{"n_layer": 11, "d_model": 192, "n_experts": 32, "experts_per_token": 2, "d_expert": 320, "d_shared_expert": 0, "activation": "squared_leaky_relu", "moe_layers": [0, 1, 2, 3, 4, 5, 6, 7, 8, 9, 10], "router_score": "softmax", "normalize_top_k": true, "routed_scale": 1.0, "balance_loss": 0.0186, "balance_bias": false, "init_std_router": 0.0192, "lr_router": 0.00204, "vocab_size": 15148, "norm": "rmsnorm", "norm_eps": 1e-06, "tie_embeddings": false, "optimizer": "muon", "lr": 0.0128, "beta1": 0.9, "batch_tokens": 65536, "seq_len": 256, "train_tokens": 288700000, "steps": 4406, "dataset": "wikipedia_en"}
Below are experts of layer 3 (counted from 0) of a mixture-of-experts language model. Rows are named router (the router's row for the expert) and show model dimensions 0-191. Each number is 128 + 24 x the weight over its row's rms, rounded and kept within 0 to 255. Numbers have three digits each.
After each expert's rows: a language model's description of what the expert responds to. This comes from a sample of Wikipedia text that the model never trained on.

# expert 30
router:093164126130123144144147162100131085110116141118101129129120097110153173147133157101117156106122113121085149132084108156117101130127153158119123105128114142144184093133105159121154097154108120157099159116137152120121136102114143154150134093172170106171139155130099159110136109169104151153128175127103156125148153099091166154095095158139093116134117125127168136169119137163156126124159108132115142149146142147129075160129108165125076128100152185166131141107131096140146119148128164100103145119107094128136164159110169115116143125133150162113146097139115108122153127161136166154
Hyphens and word-medial pieces

# expert 28
router:098139120140137143149127116161137087121106143149097142129132125122109091124104108086111095099150133146147094133144121116115136098125127174139144143129103176156109108092122118102123156107130106164098113134128156153149111116085162161168104125159126094164163134160109164100139096128106118083152120146138163099150126128159157112125120096135130084092140107157158142156162192147125175132096105128113123169162139092125174132135164118090118086097111115115074125125182147097156151139161153121119122131146147136098130107106123104136139101110135093101107144114134120143082110124118115173
Single capital letters

# expert 10
router:112153122169104159154108155143118128085096128114127122133120102147121143155124118154130145167175151189110122152136106114140097166120142123114133115145090192099125164126095145099097152176109104152098128140089097116136131087093145154117107134156110128085120147133121139139147110155093117140139127078130116099109152090143153138138140128133164146144103093127121152146165158122130104131133119086116080116154158131138112100121139132122142139074120088169125085156123161115133166150103121171146133144158146188127121123118119142096133164176090130093122144126120104114099131139090124101
Auxiliaries and subject pronouns

# expert 1
router:093163107156147165150092123137154132112183145144109101141160101123114153116122123140122095177117123097158156162120140116105144123143163138081108115109101086178135094164091121111127133125137144140120130069109121158174098127130147138160121142077161123101133161145106151102108110134100150125158160121121116108143171102122142082146114119116117096079143095104127123098083128175133148149106113141105144117136156119147140154147146122081112073150140141147109144135124134136104135108159145116136134143134099148125160120148105065112137121116126144116167154162120130115147161179132138172
Given names, proper-name starts

# expert 29
router:097148124121123143119116117116130087102121110101120085149144142126146112068121128160143110116127158128115144112103162172136082157112134111144138114132131112165158091113119149098122101137119130155106172135128131133139085087090135146152081125145130119169108165144098165134113107157114135129127118115109140181106156112142158107106098096131107105095151180092150147145121123094155090076134127127162146161106150118115153141129133177111122119127110098146107130154173103112150143123148100165155153099152107154106173154111090116106150146153115097108128165097102131077142086129101105127
Field and column labels

# expert 4
router:095148111151165170124109164115152161109088146121102129137099133102121125115106128120124106114155122089131100156132127128106118135137127156102170091154150160158113125145121155152126100178090096176119161146135138114137121107105164121136159149129105129105111157100090155152107091133145167161151132151126107150093139138101139134134085163135087131113166134100118171164130137147109120097109148152125111147177125100135133133146116136142113145109140089116141114116091102084127120154132147106114140150105107127103171149107164098074183138093119109113112072118120135100140136121116178075
Opening parentheses, brackets

# expert 31
router:129127135157112151131099162150108162111095157104126136141110112158132142124109135107088107130133100109107093150132097134080121100131154141184134080130098154127089097142119139126089140098141138096103107172104133125162112120120163112157180127167149099133115179157130119108170148127144160099123118134121115135104159070121177146136105130138127147120129138134129134130098139163116130195113091138132131124170120152145063130155117153102111137106148167164137096122104129171163114133117132122113128171153143112136123134140091157093116142108108146130110127119167144112094146144178175129
Lowercase word-initial fragments

# expert 15
router:132113132147103095115159105142117165102160114112134134122143151110130142165135150146120108122141149117109148095109110150121089145154113135146133158119113088120087098134135128124079168142117171155152109136168121142164134093155117125133141089118129125095125120157136071128105131107144116142152092137114123140159079132069138142104156120105090162156132118116126094162074131133103112134121143146160177107102137159077134133119122102108111153178104101140119161153087147139091156133082166156114122098134123123117140141165117128084168168161127113150140151164080127093119118144120094151
Years and nationality words

# expert 6
router:101168083143132172125123126089181099115118130080089139147144118097127131083120093125147120101122122149110094173111130078111120084132158141117136099113100144174149120140122139099157116128122129120099134116139152098115070123080154170160105107145139128163111160108119159075181117139109090105129104137142134137103168100158138130119149162161122088118127164132150142100137144116165126156074115147117099128157117117144126119136126159086079124114113147130127141107145133144122126117132165141148148147131164113115146132089131115178118134135138095157131130161118100096091105137147157113
Table cells, abbreviations

# expert 22
router:133098147144140140113130137107107055124122137112142109070180145102117153123115135119118104111131139122149119077095122161116133144131060145105106128081114103130102129083086077136115158114099163165119132151111153130123139153143098151112094119125150125174147149101114088139124110077095164157121132088102147117141096099149155095103129111130138148169152113115135122133114112134148126117107154120161155138096143117150170109145092147120153155109119134180155163162111147099138137147097082144147147100119119159139108138162129152159116122149143107133141136169108122129131156135093119086
Noun endings and plurals

# expert 18
router:110142113151148149129124132164131135097121135123109127154159102142106145110117124123126108156141090134103112156098155130096117174171145133116114096094087099156119082133091144066143116133144143186105138107123101113156095115090136119171141152166126105141135146146126147116069119182093150110169128117107166116099161123100127154134110150150114097081163103104136139132144102165114113170164131126127169121156169156085102148143144144087097119132134114148119118086143149136106125131146146177130152152148119128118163155167103102100127123137125130080145142129145126129147126147112148173
Proper-name first pieces

# expert 21
router:111165119139117165119114143145185164114121121153079148133129137107104125137138106113142089150142144146166152141115144157129111136160138145080156141123120136152114109164180111108176160164126124102126162121125098130115114092126132128139122135143152128129142141145088153118111096137105147147186138135135086081153151148109131149122077148092102130127142080142180169138122087127146096132128138140145147128128149097125143169133156152107097091101098101185142156136109136131135133114140099097153138089132093122116143145170106073088126139113123099098145132166113126104110158139152134174
Acronym and title pieces

# expert 24
router:170114098152117136113148166127167169124093131124110134182134139116158124140158117088121135119141081106135111176145124140117105075136137147178160163135121152134129140153188148156163104100189120160110137087085115143139110098109147126143162131110096107133157103141142188147112198144105149149130135168133154134117146153122101106142117120112131122090153114128149170094086119105126134101127128146114112099158126095126092120111135109117121105108135137174115137123166127141136093130144120126097151152168101092119149124166147105136137088141120147138123111103157120153128155130136106156
Foreign surname consonants

# expert 14
router:083154087093101155146112107165143142122131128156147153094110113148114135125096099087129132175131169127138154162100131128107084138173156141097100126174108107101126130124126137170112139166089123112118112116131116143166107149089119121099133144117089099109114108125154106117123127159163095097132105122100140152102158148166127137179128088095077120126129122114119077123122142111147111142143110090126079122145134114133152113130151144134156126114123093144153097121143080140144125115153086166126159167153148131134109153112153168139171109097111114156149119085142144130095146074110114131
Articles and determiners

# expert 13
router:122141147143094122144129106098103132103147154130109114149104156092087135093096114111168139125142149138082127110092154129112111137149141104131142124077108124140146080137111141112096102138100112137071140129137184141085105160095116141155117117171117099137105181136127144086105120162148137164162123118130132124114158130168163103108145132158135105088129090086113108126110126106133086092118136128131144141129116145118173134165114140117101159138109104121152110148156152139159155153120124139152165092105123109135179140135136142145093158154107085132155168137181117077103127164132157138
Infobox and statistics words